From a checkpoint of a small mixture-of-experts model trained on Wikipedia.
Experts: 64 SwiGLU neurons an expert, 2 picks a token.
Below are experts of layer 6 (counted from 0) of a mixture-of-experts language model. Rows are named router (the router's row for the expert), gate (a neuron's input weights, with its number), up (a neuron's input weights, with its number) and show model dimensions 0-127. Each number is 128 + 24 x the weight over its row's rms, rounded and kept within 0 to 255. Numbers have three digits each.
After each expert's rows: a language model's description of what the expert responds to. This comes from a sample of Wikipedia text that the model never trained on.

# expert 47
router:089139154095179112138149120146145130086184149133127109093126116139133101106133113147136131131159146167122154097144147138150122078108053089166132181114127176142123111109134098122165167162127131066115100143131133169106116143114153141084146163117085149144137158125123164123131140131143134110109079151116146116132132122178156130130133153107129106133145120115120134109113109136139132136129
gate0:162136127120109128107132163158181129091150110124097116122143122127068118109180110103121093152180128124082095137099083149162131142113080138130138142118080115133160112128153157155145144082130131139140114122124140130110097108097144135091101163170132100156106113093125095114090167110133129101083137155134118100087130147131128117142129130113120087130146106114109119121113163087132123104125
up0:128127115120179101137138132153135151113124081094173139149155148144153137094148140139110153135126132118089130165079133175127137111160115071122143126143140118128148101143109089132091120141128153119124138109151153099138149168119133093120123155130132104166142114110116145135130124123134111078135141107104107159141135141186128165128191136202143108126109174144106126109104119102110149166161
gate1:150109133147100147138131163139107125102131112067116112131156152125080105149116136137166149103132125148133119133149118114100128196086124137116094084088143146127131125112106146114124134156120179130122079169147132120097138158130118173109110141188115137127161138154136183142092137128136132151075166137124139108125114187152146131146134158122126122085133114139138156127170131152130147143097
up1:177128113160137068087144132103152053079112121141139086076147108114116133135103105142102120132184142137132135132072115135160125123139114126127135119094090187115141127116123137124121133146112131162170121138144127132066120128150133141118123152158111121119143130106139146110126076107128073117068134141113117137163111123106132140113142142135124111095131113131123156111152130118114119178134
gate2:098106175131111147159113098152128114120110117125120138124159155165117128137125119136141118095121140138118134107137136117093089141124107142145132119108141133167170109104134115134126118147105127104126110104169135127077113151145127119121163164195142126109104103140128157078098156160108146149134109134092205101132067120124124141130120156136132150116159093154138208123117079130126130095126
up2:140123154128132139129097151152148133092111132122130126124111120167114136146114136146137108057150164163151114101154140137146101166153149150128123156132123129160158081120134109134136099142126137116119133094153135115048091108108113127091143138158149138134106108106137153085126168171119121117118109183121200148100103094136123129148160164114139144134140100154143160128092106154098119110106
Closing brackets, table bars

# expert 31
router:093158138104184139126166142144144140119178163132134108102115149116135123101123127110141116158173104131167135078170126135153123091113040100158132175123122146142131103134146111111148168137144104073143092128124164142120110143119164132108124161124140143151126130124100174119144150121141132139105125121107130102145133137143183147128142157137080075112128144119117136118093113147145118126120
gate0:112175125124132163181120108124141107163136143145161142106094124170100175106107088135119148126110091163144137122159081141113120084132167100130156156109140121073150101128142155138090150127137123120180138089124145169080164111087149102150155130129168163125139122160111124149123104139143126141155118119121138114092120113120140176120116135120152116108147120156159127162132152118151096146139
up0:100130125157133123157140108150125108113157114125130133088102148149118091133130178082162112154132169139107115158125096139137173100146136108087115118113122145110124128113105152156120116147132122126136123144149130108115138094085148156136117187119106151105191179106139144095127117127169180132147134152112160118102151149109125097130148169097182160167114123136112140111125098162093113100115
gate1:148131196132143139117118099124162144112137122141084126067093125089131130124123137118097117126147108109135124192124114132108144092130163112115097163073122143137133101139104136160131122118099083142138126160117125150112077165129123112169114113174104087092120157138161143089144107130140074135175113103131099111144116149145136160099115163103130105101114115119115111110159117133148131120118
up1:139131114112107096132158140142171099149097102155106096163151119154147133138130094110159164112152152067098110122127162111147150146158115124150129108124144139100091153158155098125098126128153187135124179081149091111165127135144091142140134124109117142090065081137103117178138130154122108116137138124126120125105114129107133143125134152155114174138121110157136178141140135120128167110124
gate2:080114149188163174177095091119110119132121132130149141119153166136171123119186136106108080142098125135155145074119132165166118139108156154159148150140149114133135154128101143153171146148108101114133106111099165115164124113131178135136115119107133132137096082120151116105139150148165116128142133110119116093134132120109134180152146157143121142146165102112158130115128121142093144121124
up2:106141152144139135123099145116140099170134147163133146166153135104087148129103107126077139140134072082140117058122111169122123151100128124121129141105163127144127132100135125160110095167134126136119098153116128124106129110143080111134151138129170105138136103125122137081138160094149070099146156102123121107138133103111129170090169137134112161106160158126085138105138105146108105160108
Name pieces in taxonomy, tables

# expert 29
router:091147128118148130087155124159172149126192168101153113100145136117148130085148123100143101145162119137119129124176137113175147081123065128127144166128152192099103098142122119113139173152105128084145105134142138164129132149119136142081160147102154149167136127121111100148113135153131121119102103121109140107149151119159182129148122140122121123115129117136087114144124092137119146138139
gate0:085120144117123111104144113121152127157126176102148151137125155116114132142130129091150075164120156136130074136162106123138165147159123123121150133143149139084113135120127157113151131148121159096156113102193139116150135143129112101111136196100148147106097154132129120147124098111128138120107100110110119138096099092152197138106172114128150111140137137093103140144122069166123157135149
up0:159181142144100133127111179152126125123111107128145113086092124126128128153143147131129152126156111115060146120115127120098113144090136114116093143117097106197109110133124098082131119149093126162084156151125100125133114085111146131098115101110134095092100088145107159136141130174115143135140141122124136126113153140122092142127140145148138141079135132185141125096141137114094139095076
gate1:083155126112107107125124106123159131093146122121164087091107100162140144144150127127094097105132098117129143114117167144147145112156133106057127189142082136121125133105112150105115108131123105153139162135116135132108091099127153133148131132113127108122071207143111080150130143149145101108138104129096089141130143156166105175145127120123127119132143146121138140137145120146086081148118
up1:133179119125085094082118091155163163122146157091127117120164135156129115110135131067127127139064142121118104110139163167131154087120067136100115165115077123115091119124130138117128116147101134108118138100100122132109102105123141135144168118097127131114125127118075122121085104141130155135107110077084116112151140143136125119164126117135132125117159095137102111167117091111138118104118
gate2:139113129142121108171143155143135118147136155147129119162146089075119147147150126165096145134114120135161123153120135121121131108095142100174144114173136187120136089121138108137102154128129119105157098135150127152127146131114169139065105138145165137062115120146091108148102156162130160176116125094105111087156122102116144116118098125129146150124088128168104108185097143126122122139116
up2:121158166142107196093117133101119151118164138119105127130130150162120098107123156155132120109125094128112143102115115095104118097121120120112126105112123117157097176150122124140146145145151149129104156076182133121141120139102141130190122115103121128172118143100180157108161100132087113155131148111127140105078100149080106150109129145120116133123085095127149132180108131123133146116083
Foreign name fragments

# expert 8
router:129139175107133101120176140182154109109150155142133122113124151132126117087126130140156106119161119131142129105167119134124101110145091141180122173130137155107117099135129112116138149163123098058138136126102175140112141134094180152075161170119123097180109110130097150129137097135116157097108113098127120111151126107146188139135137138129097102138129156100093135118107110117127130101137
gate0:177098102119127134087138138086096105113123125102071125128097109153125143127157106122118140135157130141102117122108156134097108107119123095127101154130111141131124117080129125134113178114146134173133135116096162145126143123149172124070168198185110156115116076167155119138117133124152124125129141152127132149147108146113133121093160125148158076132164094161146129130144109107132111114152
up0:171129126128146146142135106140150108120134116125101113146119096141112130126178125131136106129109092163109157129128093128128132151114114147136142143165146126116160127088112162150111159139119162117134146124129158181121109117122177105139202138125153126119104135081140086160126120101115156155142102202160109146131102119091157135134146130123148122087106105173122139142077137131122186086120
gate1:127121084151136104091160147195128143095151113140138153140111089108109060133131147143155112128099105113157091113170136124103124145078097121134127130145129116097150124096163156137081179131124133114116126125114164095118148100128159140128125117163164119135078097115122092142104139112131157113135092174156108150124096129101135109137143140133150106119152119132141160124122156181147102125103
up1:126103122096115149119131148177176088110115123137119147121080117136108131113122097140161120169163135104146108094125099119096123157151144196112119133099115110111127096147093138124127144134139141129130160099143178154119106118115155143080091125165123146081111108138164098097156115091125124123057091136152110144124111148134113135171093111111149115093152133135126122121145119132124097159157
gate2:170105148101116122119130110113128128125096173146147118108143100156117154131106095144119118132152083154145100095153166129146157158106127151120159153125107140108118052166125119131155151083176099122124136124148126109148117113199123113113132138158085141162146121158127143159112182170146107140125147178148134143170094131122120099099148143144099086128107131121119145108152130142125109127133
up2:160097161125102125141106093168171149178112114143172145087139104146124160116114120112120139110139099147133120131176124125114167140095132141138139128140130117145147115130113145105147111139150108083128149126149169152136130120138104067114171116149088100157156110131161127152119106146137137101145141156140083143146116104091130107158127164161108128124080140116164144109115135134107164067075
Line breaks in lists

# expert 7
router:082127146103175119107155126137161102124166157143137080105109119115138110126125140128130096153182124156129151119164119110137117125142088100149145144080137144134145111123147115132175167152136150080162106143117146152119154137116141136086131152142131119153124133142131165137144121114155177116127110155122124123123123101157188142137098159113112096114144152085081105129116091158106148068162
gate0:130082090141187097109145138136108126122150110123120118129087122162142167140120113118151146078141121138125160132128117123177109102162151121111118120153157141126112174142118132155099137095108130111122084129179127207130169122126124132163095095132080127141139123119140153112125130093123116183127139135157107123082142183121153141148106122165126112125117117133076144144125108141150146140150
up0:077092082154120184151110117133105137140127125112081118128096112122138088124145148161114129146141133126141201141091142131128103144124105154141152149108128117101149103158154150142142136123122144121104142175068141153130146170135152099148116152117091169137186123140134133096113138115137159160099138094094121099126120115125141131122118091168108147105128122120127142184141099147125126142170
gate1:130134122103116139130123143156138133103157111109117137123121133113162078106171083092107126166146108167109088131083134158167156133109119083175120112128098123150101137123105125127131143164136115146139162114153151156122113126157135106113133195087150075103116131142116137153145111126085113147132115108115173130135104148163131145144148161149094080146104130169105120114116121093084123133095
up1:094121153121162091111116130140086152110108153082115145101123118110152113126165099106104109137164130143144145148141127142097148146110120081180135102166097143136117128130119123152122102144140090152116135060151191141112135153155154117130130153129133119145128089186159155153159137121129158092144185116139141154116123103109125119163166117130115091121157126150134102100152108111089145122138
gate2:146151092117163091162116147095135116160129138126066115104148105145112123145097106150147096129119161132195108145098102139139142113109131127133154132117108140146143154135109149127126170119106120115137160148151109157117153068117142151131067137168134118174147149112142122130132112143126179130141095135095113170072151109093145138164104096114163119141131100133120111106136159132092158126138
up2:150135116092115120156114156110109139142127131160129098084136102163115113164126146137175097106148138110188116128120115091111085137080104121148138134135160135103157162122156140114130159130105177095160149105168146095167132100161119167132101135128123101143135158136138136113117110118104137144107155109125163119136120171141129099155073075120145120141124142119067144086127138156106123129125
Mid-word fragments in, it, a

# expert 62
router:068130138121131180126161109175167112117159106129121108130113119117144140107143145113155086151130103145120156112156131122132118072121091137123146162107137151133155097108147082105116133149135102072127080130169149167106111131095149139095124148132149119151126139146124141137147123111129153138129104141117152111109118111160211135103108159120104084107127137102100132129074102138100126108144
gate0:125142099128151133131161089152145085136124107125118130120177169126157088131135122141161149156098094108110143149162084125152130098142121154122159121053171127152125118100118137122133125144088127094132126117105118150133141158070125134101122120104123123100153124102133115097130114115114131109071131165171150101128105138125160148165067123083133117096131134120080147158146131114141128104153
up0:153113169123117116137076125112153121135118161130128120108092101098121127152110122091100112087143150142112128111109178119086138154125160134105121134168088136105120120118142147100144126133172137159144135117135127083101140121186146103167087135131141136171101115111103142130113147163155098164168130092106135163141151135125122110078142113167099169124133157159149118092141103106095120162111
gate1:150121142125131101109111099135113116162151116144108123097172105152116080144146127117129157135141122095129145125108114136138087120081103138107092156113089147134112079083080152126158132146153150138129092103137123124142098149108139148115100144130122174138070159120102114148147115134136088153104118131120130135125128119139130150110114096074143167116126127076137107081108079077097088129116
up1:127152130111147102118145153135111115120145163098142117134112170104132147142100106123184075138104168141142095153129130100123161175124145113156128128144167121122158171145126096112121130117101105134144120163125113160132183094130108090136117130104066120132169135143124156085101129101145155120150171114131111119096146144110140127147120117179107101114130090178111110170170124130154147135108
gate2:140128102141112132153135083129090148057127146132168118097167158125110090132091121096160105126090132126123117117111158106117111110122088092144172132103105147105178072170098138133150131150141125120125116126152108089126162167116116115142112143109118131119154156162136112163099104121136111138143187128157120159087135117140147168125118112122130105115152133094103128127141122096074121116140
up2:085103116148102137150149127162112147064130147130108152115130140143125121153112135134139103102104130115117142159108153114154111144121116150166123094124145110167148069166106110124149123138127120079114096105158090115145167151134120100139090107116091100141175146173149081163062114128110111135162145113151149117108131133166160104127089121142123122145141110076127099160124148122132135145129
Paragraph and section breaks

# expert 10
router:127155141107170163133154130150167126085175152135113099132093137129144143085141155142144100142152092122100166103158113155135131103144057120151150159135115145124144105130144067103166152146117118091146120155130135158116159136108170111090121168107137139154123117117116172126135115142147133107130105128082105110129120148155182153114107161126111086130147138117128115156108112145107144114092
gate0:119107161152175144178123147123151094119155157142121122143106168092137151147135116121124159108176088114113134133155112134102142142074073137089137134119142120176115154094163154098127131138092141060095103153133124146145132107115108164148144126162149104165152135129113131142124115139168160094132107139116128119110120144097145083078123127086129147126131112151126157131162130101121151141126
up0:119134115129101079107125128117111172076140156154148175082144130148141128207128119097128110166121174113126143102134131106140106112137098150118101142128105136173136084176121162120161092117140143132144132144115099149133147131116124090109120119128164133140108125172151145119136150088149108208116141150141114138141132119140132132151124149194140125101139127139113140152159102116110130105130
gate1:134151117107137148145134112150115133094148125123185091126144126141150113141152155134148116197093127113153119104114085162115137117174131159156081129112178130114185125097130115101119113126156139107134160151136114164099098123127139121138114131157104121152095149094141088122151140175145191165157124146141140158128130132144151154114128107145117158093161181133119164134143105116135137147119
up1:145151138185153149133148163150125086148120126162142148154146138095115110146151125131126128144083132105104107121118112146162113142132080171111148146129120114147143124098100141110170152151141128065118156189120124150155133097138121116123128116151142126125138116111157090075153089083128138127153149141135095086077122134087100124114065131121136127070132123127144135112117115162147132129120
gate2:111157154101138126129167136080181073084111142133153117120070125112058131143097149158112169103119112144089144160158122130106168094132121145120143113112112128110120144118146136105123151115093099120102124131133113110100104144105170148121133157146140119180126173091136109142155120130157142133122120131121121137198165100113140137114148119164121101172112126132125113105128116097112144146133
up2:101136145155118111143151125128093100153139115150104147136156094163106127110125115122090092110102172167124148119135150168141143106119153122164135127127112122125128136112102128165072161123138125167101122144190115108111165130127120146162113124120113079094162114139128139125104172134111148064148138113145137099057133122102108084173120164123148115150116118122139119153163114137110128107091
Digits in dates, numbers